From a checkpoint of a small mixture-of-experts model trained on Wikipedia.
Size: 11 layers, width 192, vocabulary 4096, 37.2M parameters.
Experts: 64 experts in each of 9 layers, 128 squared ReLU neurons an expert, 2 picks a token, a softmax router, 32 empty slots to pick, a shared expert of 128 neurons.
Training: 365M tokens, 7595 steps.
Below are experts of layer 6 (counted from 0) of a mixture-of-experts language model. Rows are named router (the router's row for the expert), up (a neuron's input weights, with its number) and show model dimensions 96-143. Each number is 128 + 32 x the weight over its row's rms, rounded and kept within 0 to 255. Numbers have three digits each.
Before each expert's rows: "gets" lists some tokens that make up at least twice as much of what it gets as of all text; "comes after" lists some tokens at least twice as common just before its tokens as in all text. This comes from a sample of Wikipedia text that the model never trained on. Tokens count by the router's weight.

# expert 16
gets: "2", "1", "3", "4", "5", "0"
comes after: " ", "1", "2", " (", "'\n", "("
router:138119141106156142108092136100092142182142154155180186136154148133130188118186104179111177162182130099173062181085166143146122104111130129117138
up0:114097137150092149153164119102127121137122212123110097166132169160131144134119113076086077152104125087121122152112117100093104165139142132132101
up1:124088117154079125099080216141057124144086144123140102186136121151146178102131146115060165088147135134103125102175207150120114158144122160045164
up2:117106122141119171142140087148112023126075103139130182194151169165076144124146186130087176095182134107082100124171181142130101116134132171147147
up3:084056077086116169116126133057107114085136105133097128074181121127127140107139069129105107161144143179063113145124131156152115125112148149144165
up4:107180138196128124090026106112170097160139140100087153137117148157131179121126154183141148160153123193132148086119124125144130164133126110149088
up5:151135109127142153168116111091183180085170116128141129126084124134137156134133152137141132090068108169149051096142099120065150126149085169001102
up6:081179105089103073129110122168121143097207139097160152095106140070100092087114151126153079175058145096090075138094162135141089130152162137176097
up7:190077096127147151094070128128125111085169124128104160109140152132144174058130104172142125132122178122127133179063050177136118094136146151123139
up8:150147088126110090157112096154094154121111159130148137157078146122122109148165134124120095095130112128166124063082122114111188078056091091155100
up9:156097155155045132140083113071110123152161104100183156148169151096114138115167096158111198146136121129108146119129113162099149093122183109156084
up10:122162161138147101125048098181098109077115163164135161119109095149131170169144130116170138093125109129123133127059134156140095119155145158113109
up11:148091113106131153146117097107165145182110136115177170065122146156162182092124155184143113116188124150155091156100105145172175145156151170101106
up12:127100193116124157064087123163050101116130160102106171123061148102147121079154079122155097097143137118117148121127115143124140176120124151106120
up13:117071134150138097148207137110115172183105081126056195165054140134116183106177147104092148112139120136193139139175035137091103117090144106132120
up14:151074166074119083110117124164173064155101078127151157145134170097174131138159164137061124077096044096177143131109055058141105127084113114138113
up15:106081105113085177175128166155160198142113105119135119179124167074141185082135157133106122137138155137085170221059144145122153127144189133109130
up16:179138177101130095132195080122112179119141160151136115131145105120184067106127204078111194185122151138124144131121091143106134122144130099106094
up17:118166138140086177099104126134098142088134118155159126092176099178124112102070126103123143162138106145135159157196090115112122171133131149140142
up18:121128172147100090150129080191111169142122117125095135188155106129105102100092132079139124174141139088183137087118104086089156091120117168131117
up19:119064139179093117150139104178120114165078112100153183060164125146115129138154137167128091130090167136177107101113179145188174115153152130107152
up20:153131064131119155127043096139111135106142129135091141109139122138144167072143115229123139160119108121097121127115084161141131145114142111097152
up21:109154080100081095192077089132144129156114195095112137136163173074102128159122175148128107132119152106101142094117055113150100134149140117127107
up22:118106140114141130102097042064140118149150167185150112073091166124141114172145034178159124118132137175148186145152112117155132128108165147118162
up23:131098154075161150138070095135119102058108149145130107153152132115148115112123146130127129170161120153060088082087108178130163149130067116130117
up24:067168141128130133137157109166159121115129133095145113159121162159095115113165140142195136117117135173156115146174123112146145202135135090164124
up25:113119131193174158115114121128089125158151131138084107102197153142192116135134127136130146109114088116141138133157116098062132095106083161131110
up26:116119165132127178124080145147096159165094142128136099123095126078169093099233139141133140079131178135131118148105103160163106135201145103106186
up27:143121080110117157121066158140157143110125073152101130118141087098134152107142179179124089111167170133131143133094142147178115094105139103119144
up28:080096167055049183140146083144170202137076123116135167131089143075140120124103067172151098067133134182139196174089137160142129121095132092154131
up29:115145093122108101180097056119156129087163119111127138139112138090108121151088104144084103160109192079148106085135155129105097084133136105199133
up30:160141100159149092124068152120124088172134142122148130095121128113180150158142092153138130054191117136078118110146176134137137168116111094121145
up31:146123104104099171145081180130156155128051118107155166128037147108150145154110154139141123140168122122139116070087154131144111140085133143106195
up32:206147142157172141175094165109131076136143176151137160143166134117147129154129142093117130152176107169124135128128192154099084085109159182103128
up33:098095132123131172154058137121078166087102140140100102106129145118165132136192087110127095099124134191150162104146137109229182159124143129125174
up34:148133125164144143093113073128136116124062150131133073169147169053154128107134110117131186129143167146151119102074122165089116084091109138095081
up35:182124117074172120109130139055156126154063149118192129136113122113158135110126128117167167162137128130077105147118160158156152091096132127160147
up36:116095090142135134122202121129147104086115073144129104152115117146166136146117119163121099093122097148144112071125109108126113114102143182147147
up37:138115090038175079157122141140112165141098107125159105148123095102117107131143129145087144118176116154172115140142186140115115102179104166144161
up38:120128122123099159110105095145090171169135118098110117137185126109114139149114112168142167124171104197168150112153105123117116129068082114067096
up39:148130118111133077127162145153135132083158104122144156158181153131109144117089123124083173150158172150163075124126105069176154121144142079123109
up40:201105129175057089124145135172128091153151124134135123129080139155156166132082142096110096078096095136115131132127085171099101170145128092148133
up41:124129132139140124123110108134129138151089202109158047179150128126083155136157177140034097108137127193171147170124106169079083068170102171118171
up42:081160149127101122084130145181025106111173113110127147154125136144188176142147114181095159095105095154228143140086156104138080155105177139118185
up43:184126160102096168143175138110100122149125125125141111100120189130137118107169106142143170100184105112133168155138127144139107128104173099143075
up44:115199144155109143142114189144078118097150148138136087108068143143073146129197105171137093125181104140161120168111153172111216197198137139176131
up45:120108088142105115101137120160128151113104144161110106120158106110184172130156137167109118127171133222148077136136109164130166146167094076164097
up46:128166163102103128093116169133144138149180167134145133141106089155136106116192127168147099126151127141126178124100128109151196120125073115094108
up47:169158068203105143140105099117133159122087143165151210194144107100149136145122121112140099137130105113194099167088124080197165133127107146148145
up48:071123110137115115118082083132175126111112097097115157164120108105135147137199135197122115154065151143131155163149162144126180150160076117111053
up49:136163120178165170173086115174132113065146154142176181130128121125094106108079119135162113066091138087141093139132125134136070109116117097163131
up50:125152139124181135103100093163124162067171109176064131128138181143121200143116123128125156178172106150144137111139114113184103184177117138072128
up51:112178143093175174169077108150112178132156105115110149138161154103088103093144084059117138191091144113119107098124162092058149153158163105153117
up52:117151127097152112169100101124100171182122106152144127121134184157117119164124090097156157113178069127150188100089141081079178156181160136134113
up53:115083156122120177115145131150129155068103101124078141150165183109137145081163118116177102149159153096173106092122135094140126177119101126151085
up54:145178117153141122154124148138134138139114158162103102103069159150094115134109142078134109108155144143103124125082151110118106134080186130129060
up55:134152129107113079181102108116110160056170148109157172168167140179153103131163147140127137078124072093161128143118068159110150191110155157085111
up56:105111147169175155140117144163096104078103133133214129179130070142118146178153103108099114164198162158092182091125099120112159102144173147087147
up57:132099155160126125154122072092117158142150137087104147100155127105119114153096111099093127114201171139094184153088098101050129139127104162148122
up58:092103170125091148096138094148148154139100097140130077142148104157121135115185183137141127120130120073046122121132091096128088101158175087124157
up59:141124138115147120071136083078109146165157192193133104086122063134129092091146117157111117102223142094123101156103159130120118133142111083155170
up60:126079114083093127114121087096055152100208102177149092142152156095074133139139148094127154180177090110171109122127198136075124038152132143156143
up61:148096172157162134125138126123119088124173172102157110164149110119078105100151108106118130101070108113132070076097089116064142149145163098200072
up62:118124124169146141106222108153127058139137134078154185185060066128138105149155170111136147097121142073190109157118132132125138162094107066127084
up63:135085136173133131090108138111108108099096068121099210102137125148183171123145162046139082131147164139115175151058128149108128119174118108116095
up64:128161108132110094149127130098126113138085164102112086139087184115110112129118133137113140124196150114142109171156151091135117136039095087134088
up65:134102068146146186126161184111132102139156118101131145155110130124094150087126101075104147196173195136117133102152126121138142093155171157119109
up66:123183148139153092179126155148167135147087134152123167085103212092128086142130173092161082101160131126109094092136127183145142197072108089120171
up67:101141058096137163144156140187128167117093127057101105154152110131163124134111135130111122130071175145157039142068141143095112170138124139086145
up68:123070130107043063187070142226114071107179121143137123150119107147136093158151115170171173191101108148147151085081139190190115094101157112160130
up69:118127104162072161119138131144106176136131075115099124130163145089130184191091123083109158149153127108114091135139096052134145128109135126137181
up70:096103154067077152150100072130150097120122180121110118135126146176150125107119136157111169138134111182147082198104115136084075100104129137149152
up71:191058117095185111180089059180128092136125175171133100112155157121146154113128091075099113141141093146088170139028134128171120158180190128132118
up72:062117136115146114137117099120139133116044096150162171117117126145175128178136136101108144131167155176138081163139125163125131179107072136084096
up73:123165109193132170101121231083131149155140129129135109149176145122065115211132093150125168150051101110079125140119107092078150062076101124152121
up74:110145112129164116173115161125095151153139108147139152141098133103139176128131157123140121097121174151053125197140108096169178166157155107150121
up75:120100144212164113177102179114099091146124123132145107157069136146129151139118138165141115148163074129112073157132098165198074125127171134166180
up76:103133111153102065134036122085112151126177095113111169113140095136116162150087163130162218143142103105161126138120111109134082119142065143092191
up77:120166102125119133122089176114195125164115111141122111153149185169088125157127187098097163162093105095083118090093132138115156152102155144098122
up78:144153173140102094141166127143145099119127111161093140142125068168134170142149180106113077131127157174104006141123158134091136148120151157109134
up79:156152146146126074203164044169176113105116102129131144143140125127143172180114144163110141102121152096085104123115039076139081102118092153130157
up80:149111187107164119165165168158122129174171106120070155124100121143154153090125080155114184179108123134179118122157130152088160085160113066117139
up81:094122121159100150144149159137160146146139093128095166107098104112128085116155162157156087085122104134154132112113133159085125146136134163075175
up82:148090179125145122102036117146122101078108173102121134117080135173161102143177091147120136122094140104116142184113172163138149139156140108148104
up83:160139208094164149187167116177142124111152125078108151085102200092130172140078104120173203161171141116109157077141088150069100084103152106155157
up84:119103065148217137125094181128121134165128111120171103153160143151136118066160107166148100118086128095094082156131208124056173158116146117136101
up85:094104170144145118100138119105155102127076128155162134098146168121138158140103123128158131138102102099128079150118069042099149078147133170186172
up86:148124170158186056107185070140159189103120102164189105109149123122143156143114192136132176155124105091134157143158090070108118101140167125105115
up87:143142092154136161112120123118144167118129138156162202155135111074153150219123152158115155077083117157103064032120123124143159077087130183135075
up88:101156080110114144098160149118150077162144137147097189130163113120103144175098072133147231112071088177078126147108089130148103066048054156111154
up89:205079127145164109098110145160152113142096103182152182104165114154073124076148190136160114093109153154140094144113122083180141115148105104133135
up90:130116179067112136138131098130090108111218166104113117058114113117155155130201104107104092131157136141125180090160178147104131060129131177162121
up91:082111101071121163102105149086186125173119096134155163207138165167096139156160146128104107073108115165158143132140109168120123088107141101117130
up92:066165113175132115129067127082074094147077077125125058103076173115131159056116107093192136077120079153212116117104149121134132129132142083121091
up93:134096106127150089094146127132140181152110165107146155122165099127127140117095204154108170145137152161158140068163114083103188160119145137153071
up94:121122101087156109049132135065065172110069164112150180171139126140143157113179068134101139188096222096141098154183100136101134106153081090128077
up95:128120149134111136142102171120063148133113136083127159194126092147070151140103140201162168157184158137183096066102131136140087178122152137070125
up96:156128190094186130089165147088109177124075190145162141151171140109145147129113168111097140068158130079154123114101114062172162138143104130134148
up97:209129141209107096167100087154116168129137142186125114101088211138093178067085142112139163131177082115132089108156118170126128115145109059122148
up98:162103150118124115153179114096128117136141144130125175118121138159101126154187148141123144117118138110119067174110116127131151135067125105174158
up99:148126083182097050106114104140164118125144111140138152118116143078090119125131111143117195107109101107092124118113159079145185118113115096150044
up100:157115131108165104095122136127080096130085126159136172175121157170117104168139105162151056138128090053128115126113120136188068062094129145125128
up101:098094149125094141190098126118134146144133137122161131150148146122107164138138198116092160157128072151147140149128168083161116129077072200132098
up102:141200109166178146089053123109135136138118097160093077101121070129116134078122119105120057107108160091154133110152194146136126093132102118093077
up103:161117135123157108090164171176137139155084131137060100141090142146056134164143183148098086090141118115140097119147147117174050148082118139085174
up104:125145059117073126150128163138147109138157129174197117109169113068106207133136107111088142111110118097128119112085081140158103110090148104078134
up105:163144109096111107073186153140126143115205149112097113109082107116156138110189129154157121139062117141173117151127142156128103145171111140117094
up106:128115134131103103067082109100102125116142047098142127130134153107167111128161136122114106127123125155167145107107170166181065109149140131131120
up107:115149212162140206125157137123184169193121129144096085108133143114131193169197137163093145114159146142178135099144146116130138094145141113075083
up108:143120091100112160161079142123116115117148108103113151128158111168097118083142112135139142079132113131159103153083160108135147089177041146170142
up109:131112124119140170185178119108130133171201083153151139096166164111115131158149163178091120127127102036126126095137107149085120151123132114201167
up110:136105128169140136150090064134177212115145157173138100155161129157154099121126112133125181160105134125147097112145111141156061059062127129112133
up111:125162125151151141162123113140141144133142056080068120099120097166185109110170105158148098117154140128139109121112101106104093160157160125095119
up112:198087177139127117113157139129191111085088144108171169183143129110068169145133165109162106209173166115136168125156164176133169108158088194107194
up113:132151102047099063124110171095130128120109148070135130154146078083113146124214143089107143136091139133089143177080128131187106075103101169084094
up114:095136108110150097171105156084122075129117162167122161127120165140167114093148141107100131149158162153166180097129144162126153093104137128101108
up115:102209149109151088104131120133086116115072107149157169122130090143119101099205138101100122127125094211131115169130121172137125044123157172122119
up116:126128083113147154129149091145106106157108159132137122092165124175126181135156174107101123123106151117123101084124160140144156150128041158088130
up117:185122142173139100148160067151195105141104182118156150113111102100132110165078125135100129148122197176070139100129115129184083116167089100149125
up118:129123159142103180163099140131153148086156168093093170152111199131081146114066137141131213116147167167118147097115116199130082151121092132178170
up119:149189137160085123099094173148107169152149133111135118175108109130129111085179122171107140146160130144111135125096116121182121069127035208095075
up120:104151115128136085131107074118137137082138113137125127121155064099101121109157115131106134093139133131178170160140144155144146145175170105161149
up121:043094141151147141104164129117126151116174163190136173105171145155115117173141125151105139056174114160137142165095140112104108155167118098117186
up122:092095144120115081157161150165149207132089108104125180113143111113133065119119098060137146201124127154060108067131179076112197126136139066155097
up123:158100134126146094105166063128083139141120140102161188117180126085153164160150173173061089097119070135134112103127125119126171138058090105137127
up124:150159155134158157131106153154124095130122139128139071147141132112148174095093132132064164156076165129148111159072091124189087119110109155128120
up125:126116134169151114115103175081106131131082088126127153059134048123086158113123184149160172133105173173139116168156143104153145199067115040137110
up126:151135110132141148124176159118123072154081119079084128107170151150146157109170131160093175138108089131170101155160106213071211090127130166086106
up127:145132066123125167119197110118164144110103159156179150140171158164168084130076128132142112147159139122105094105164131113163093136107122056132151

# expert 46
gets: "ay", "9", "aw", "8", "ah", "7"
comes after: "1", "2", " H", "3", " Cl", " S"
router:092148129121114168151103122153092171100128151166158128133174040132119073163114192056163110142114131108124096131135108145166142120085162097115106
up0:111131080173136158173090143165057173152135121107129108118153071129127101161124166093103078113104118116157151196122154141161101134122146060084099
up1:158198154098151090089126160075135141157070131122104093154096098083105075135055164138086140127104186176118110141151129120098130117147148115074139
up2:105136125129081199096169151140140062136141133091127156111104112142109151130111061125124145135112160081144163141079125114143125087127118139139117
up3:076193167109140147172083140137174125088138119164143157120179130109122126167162097127139128133086157055145187134094087125138041093122142107166121
up4:113167107116133156117108079138165156115107089114113176150112135085141122168160084095131106158159147098200130157135109123091148160151106105161027
up5:154139158097144164146089161168101177095139071159069110132117093120088106107165110135160148171092123130109159115098082135204131146138090184120118
up6:151114117100142126144096144081155082106084125075133147114139148174157137123096157127140135129137161158104094109182107118094102088089144111148118
up7:122180097152159144177121174119163064096188131152118190122182151112094102119124193140151119132031124095110082143220124077116163110153104146159143
up8:100145102123083094134048122129137150125148108168101141167110152146071092149147168146113119144111137157145046093146122115113133122141150107132109
up9:151124193107161130155144143139178152110168150113140138136157104116017174108156156115178132135184079129160083170113124120104118053088050182170100
up10:120064195124111153145096110174066140084162093079127116106121083116129178191119129080099171090133175090099173144106089164145131105138134120064056
up11:081129121143172128099090122120135112066113159134141099204083123141178158131164173176082175122072125099123093154152122138094165173135142102186132
up12:112109174115080104106110136088129134117127067147143093085088023174090175137135094135137120179101117128168115108117137142181133138162136121132107
up13:171148114173169147131085166157157139110094115157150128126182105106107060149088078142167144140131163104162141157169115149121137128165134086156123
up14:161140114095142156081158113077110154124096133177137203105084112125114082115062084086156106080147112093093143093113138133182081131129126160127076
up15:120121149143159124138094133146128160163077150156142108164093121139139098079124112112109092096121114052116179110122108111162083112172135131126110
up16:164128128125056131080096124154104144110106103138123107134106100144100115133114195095121166151165097111137107182097060087110108115123131123135089
up17:089103167131143115160097118115116169104098110073150195134126091115134139135048143137127198146092171144104126146140171159095126122133071127201066
up18:165122139156140177146102142100107113146095103106158095157135137095138110136086116074134140118148135135138112145154203143137209085133145147137229
up19:165128114143116120157148127108149123126087116106122065129135083115203123145131170094147137128125081164137157122157095096091101133147151133126172
up20:122120127142112153129052132136082108099169154154140109098132099164109161108126178140161088172137152137166122054156159191074126104160135055173113
up21:129144157097084172155068131115130124149151113098189069155182150132103118132173140131147061183156155158157107102146168121170107131109113147082102
up22:085103182195100168168146155102114141158180128172122131142070135148152186135104123191093167187140119098158141104172137087072082097110100195092120
up23:142162217142127087103136087112111130085120127093140104141135105036107100204078100081143155112127097049085141111137155166143124172164164184146116
up24:151129180114105140182121120132099195078152159129080097116131106119083160097087159098090157151107115107207165128147121127130112131111139128131095
up25:097128212125136153093124130062170162151086154132148162109105114123165153109149177078148138114049119140170163131075141082126108102152134120182094
up26:102089133186111102124145095105155119117201138163173132149080071104143141143118133124165109155096110104159090092147135084108084044107197140187105
up27:151164155135109069102114133153158127044158098234148092128088067104103128167168126082167138216197171119162180162155129146128141092105099091122097
up28:088183138117109124103164159160119117103131099147130119139110162122118151144117068165131154135066088173110090180090125179181112102198144127151073
up29:107117104162111116183097136100116144148170093105122189113179095121105129051174120144120169134135200120163118175084145110117114134156163098173084
up30:101151128148198165212122112173120146138214142172151113160101160138103117141107096126154136166132092142157076139057146170104077092134154088118106
up31:129108168127182171118120109113124169116095184125119081094116127134138113101173116139114094144130146129176093149056130130158169147096088139064099
up32:099193188173114102076176147136106132105130167111076120191161066101123124128147165130103149090154086136166094184170104140105167171141114154052072
up33:156150188098088142168105083193078148145166149066134119117155087131083125127127113077122116125141114094148049133115137140207098123164161127121078
up34:106093137089139104143164128143131141170165079139091053155116115138097106078160054140121121117101083106168145130138144083135158167093143187110178
up35:143095153117186105135171154092114221197125102103172141098130079131177123143113142143111132126156105166121050103153181132122104146095118163131100
up36:160165166110073114126096118092159107057162083115181118103153070086189151155092106146162143087172167083157114135162159099125137067118059063111102
up37:128094125125137167111068110141096157091100118147098164052113130047059077138116168163191110145135117096162098142177137088126086087165119118138177
up38:143097156145120161147125103187128166147179141169097166125148133124074157111099173147087132126091122153115062155112181111124101102196136151103134
up39:138091136137142154121149072165102090122158122144097093088129095100127153128096180101111137193135152124121076123146144103171195114134112123124125
up40:113166151131066145161080133073142101111151120107157152133150084158080123078115110122177158129169157089188097174134092128137089099119111080097166
up41:084118108207136180117117117113138102148097143100156124103089127162084097105141145161124107154141085111130083120166132140122129108068079115101137
up42:167120109186132140118126132152108129130124191109092139161116096124081158167170167168110057144086121066082137130136172131117120160158123128101114
up43:073139084153110145120131135161118140187135115122132078079079172153124109181151125098128161114049190082109108153134151166111124180102173096074050
up44:157117177129136113122159154157101131129141174119129120067073136157154100145081140076195107192143136121166144138149153151146151093150105088114128
up45:163190112109117135132107152106093168124181085135171117039133126131150092161068137185132104105105121134091142135190085113086125099091083077107072
up46:114152122150122117183098140135099159052078179124141140173151117154137107155085140054186111096042087115137172118120095144156138187140030124132142
up47:134112077083162116159144179123057156100144101120160166066067066115101178104092179095114124184121092071130095142075174135115163088100104077156109
up48:129112119082095135167123159202147093177128160164141147093164139130164106091078096135094152128104139085117125102154126136133149099097157124173161
up49:063092112163124110135087132115113110084096067143175119114134089094096115121076116109099086121138094101135130161096085145169030124139139144112145
up50:074085095141149145124158092139102104185154139149120143097115194146148206141148139102110151104115143104142157165091126168166079141093098124165126
up51:161114110162113135126131068075118128113102149117152118096113089108090129122122114152158169182094147105085092087045110142099161160105150076135107
up52:153150184105126158164153122175106130116110131181127177084098132125157116133128106113152157106138152120157149147153134141120108084149140096095138
up53:130144133124157156100099114170094161077130124139150137105158146166168121133137102105113103099222102090106120116197157129098133121091094075149097
up54:091120125088128211096159158194079122144169178123103102178080100162097138149138085178095142140080139151180075196131092115130108178151123128141161
up55:114156092087136097199164079113122128120107179117104084191129091173157208098134117137074137158123137091165093142130096190115132201102100186144079
up56:100119190166142157188087145142123178108092135181101131181208139113107059122153115077094112137097124086110115126187148119183127159140083137087128
up57:119162143111110096133166164079115142129120079101106119205114146143097145178107110114105113105119134089096158074141135121137093108143089089146182
up58:123105054112143133130100144094136126130121173109128120107117112088102160117148135183088148152136090121119142128157192113098149082121172131124055
up59:183175122117074119153045147130119079139173135074134142181115120104175065143095111105108070140100119113112100138137116118127124171160142134145106
up60:084188088052149151164124122107139124134163193088091131100126149100176116118134102059120095136083087129159119120082133151118114149165102109132082
up61:151136131095139114174129161115071183144043127142151110169138114109110145086149133106143110058094115172090133107157097120146197137119115155093132
up62:083105159151194039113104182092142111133100128107129111216157131157167142117164187199095142157069142031072135070191141112164083135145102136116159
up63:105126130156143073098153095173122114112102125140116177151127083094173138043124118111124133155152098123136058168163146076120123093096149112177163
up64:102180169142155134146098167104080139127119151136135125107177000148150173162099159107107112147111185130141153136145178125070143119094128104092061
up65:171126171114102095143111134110077141065146126102144145078100148139110148111145148133116140094109102105126137095124121165133165084075092106159120
up66:190117149069139200121153205111147166151141109077145132113143110148125179074110157126052141115173147140158101129117152082130144160080095136213137
up67:144163128125167111134104131143159142140124129056128134134081077102164096212112119113131170152114130075126078122197133162066146089164142081083086
up68:168080117092168118161186096178148126200089090156150071121132156119122045143176161106193140105137159132105107148092126160152117101121169127124089
up69:148111163123100105104100123136101093176098098137154171143129148148164128086154136148124150157147097148078155109077156135098110120148151080094134
up70:081123149116139149183149105185120134142095102121121139140110133115130112142209104168157114168065154144123110139174159189099129099072153122107099
up71:130113093091126182154099105114056133118164134113152132164148102142173128029135149116125103172120160074109082095179108112122147080101139120081074
up72:126000103077108115133124108165071167142174071119146120159109118155114084100156126122121141148135141089157166122108159123176152126130052177092125
up73:113140132148093127143122135158069144111126167153151102155150080073161156101088137129112142099102133122105091154159113144127147160108182112135132
up74:049138097081103107161076126113115144056099123112145139096099116113141084115091119073107077131138142089136121107133119174139162179103160135104101
up75:088102070108147144150129128084112138089142110122156096078105149103110132193148088117167093153141061076150113079090156142108108064139140103114124
up76:166122118107125153155071194124167089152097138113100142129106117128084106165166119095105091102145114061133143137134137138124074093079172167167110
up77:194167106094177127207122090135158102173157076075136107129065096106074079133117132077148168150122145127139140118146135078119098130165106121129134
up78:064146195132120125110109126167172122142095074139114151097133126149143168125143118065202082125090120061163098200153140135136110151124100111107128
up79:141107117171136149098118091118173143144127076144139135130156114082128118096141131095074124095135197117198078184157070155151209186118197070163071
up80:143114035130176160129129107101140145133140168060140128118093134192156075131107161096143156138158116138132106138137110135146132134113140099081124
up81:105142087137161126155114065150168119198124068119129155143193136129157096101213091093149110164133134128189104155149130163177131090110086125134141
up82:096074168101127112173192154145126122118134151102132148143115116164105161126065170171155129138187104119167107172134158199126109112125142116136035
up83:141110142145143204131143180109129102119085178112066207108103116093124121126191160115161088044107119164116127110142128129102142116094108141131052
up84:186197147132100125124150190084145163086075113071168139184105119148138169161062121122171107173124132082147131096151170132098103074149128080109061
up85:112092132091167075124133083160107128109135129084085123123143133147149165113086131196133101103072094148120146156114088179167110118118077165047140
up86:151088125145151153101150070169125166049135111084097098101138105089166165115127099048117098133164134153160179116153128181111140129121161092067102
up87:205109175064111144116174132133180112125035082166179182077079162189089075129188170150176144101145153115135107142131137172114127141179096146157116
up88:144114129133126086096101119136109151066136057150184178132175104121134161114102142127121151152127197147118099119130186145170112109127154079111122
up89:167088148103098135138169169162065139070152113156105100171156141094143086107149145128157100203143059113105164124130182119148135117199119123110129
up90:156161117134132104179132156076125185138124132138100148192144138131166155143114139099153135157132079078143123148128151144096178119135127058117112
up91:092079171190130099137145150151152150157129117117070188110133064110136134131136130119150109176138150154155071133161140144068070175118107136123087
up92:193191134163138098148083132097088120107122163137090112080127138090096106144124125106150092091127095025149132148189187087171179069070080066129131
up93:107077126115160173139116130137102146139133088152107154066130125107108147105157075125141091157138114120129140113088132184136154185124172138099168
up94:148092101192044140107121189156107151053164084132168163160135141142103097115134140120170030149112132125127118176119128173095125148126109103096139
up95:100082092102163157148058107192105092094134175126158146175115107076088146161113092082091106103144181127147110153127138110183150210154078137128166
up96:169081145130178125104128122128104125184120077111142133129141166192201096122133140168124115181122175124122053163066151103179125115163123125081142
up97:096096131154109099186114080145146139166172120130182164166141129128182111128168209123121133097165137121105110098125160176114088095148172096086088
up98:175107120122115147150150150127063149108155071068167079208123098105138139141150143126125167117103123118128055163115203152130151060167121123177122
up99:149167093133213051119122179101182110109170094186087085132116135086121103116154173145162124160122139102147124087153090097188072108091124167143125
up100:252118137117142132195123091148085167108126144143166098154141088135144148143079157105088147124140089126155123154148130096090152108206126113064100
up101:143109165083112123133077148109111121141107143155132118079158148173165161127081149092134107133140158152090155135137139124139142080142156125123160
up102:098118125077107167193138134127075125142141138106152148130113164116191216114134161125125082049200147154170098131169162101125085080097151118141151
up103:156137126070094176144141132137177118133108096097156155150158112188144127104159125137118153125084097143098093155142146077113123131183150124206049
up104:132167087132108106178153157138058211125147130132107120088125157155144091098100153099171121113166160070136108146095054161162093207133101175161160
up105:094151137143098176176041155104122158133105117106156126217137061094067078035146133127148163143122128114199099158166124077133159102071107066122127
up106:155110171157148151173123086142127116157107185090113104149066093128120149147027120129129134104067151158149101187186105126130143141205110168151096
up107:134097136131080148155136194142123169116154153144116097140134053136085094136155094059178105151117166151122099148166151182125157106161129091079110
up108:183141049143162206151094153147117132118127144101134129139059135132066122121109162083124080117135120109125075113122173155153162150109129152155144
up109:113077153105136134094172175092114193133110129113118143140150090135109104135105135147126120125078146140091031103137116065131080139098134131113077
up110:091117125132151127067160130114110164092117107104119102187079111160113112082168183124128178094163156108141127130099119109170179133094105106106074
up111:132108129118117169141112094139147143012157136115126156097135074143168122128169101139182177167066144100176133105085113127122143098146127126111077
up112:149156141161164086148077126147131085149094107107106121160105151151193113146103169198121123129089138155125137128118166099156185153133027124167135
up113:185142048101071116148169124098130130154110143152164193122142118114132135147090145122137125129115131174128190106101180075121194090160137109081129
up114:186138169137141027181096156131132138128169125096082139105169137055207133142100121126152094190123077093114133138138080182162093139114131088132058
up115:145121127090115184124150173155154158088054151173146099107148120092111128150139140157063147162107070115120138098155166118085136124128157113082116
up116:102107159114163110198102152113153150052125165212107170111154118124084149159134130087105144085162118141096131148084076141139116090098137070121075
up117:149074200115151167129162184129168094147155111100159052094141084114156078116187127182172080121117082089067136081102180084146118185125142141128167
up118:157165098091141129142123179159144093168091169091126129132129126144097176129128201109167104135149125107174130093088089051168058147093160137084206
up119:088141169178178136206090126065107135109093185140097098078116134123062130143123130065133139117091144099111138116094123145128118114087135111119134
up120:078072090161143128136157187142166119169153131139137111147115149171115097131108089106116142165150096125138095135176150163147131146158083086099060
up121:115126062124163106070098127143165075207085180125188115118158101132071097145106128146169183121149096135165151151149119135130114091167116147140105
up122:094130128148077169146142137159154131115120154132125109046068098174110105169113123206156118146099175149167101163183147126159117127067112099111097
up123:151161118121087117109131105145137135080101125109154161144134103087146093074172102123147114125129105049135146102173158184122071174100163112068141
up124:162115073106167108138107153149108157165154111113139100114164177160136094111119144082147116090186128158212135138081110172188078123166120141164089
up125:074120150113094161157193083180085086123104132168128127209138153116154141160136053160119074092144122097131144091117192144106067131081123148170182
up126:155132139111143152166183219169092070138116142088116103134116145149123086095160133128149137151075161038154096169158129108199210102139119076108108
up127:124160141070122186111149111144113171129137125090129181126139115158106151144156141145156155091147123127074093113122187099092149136141072120090137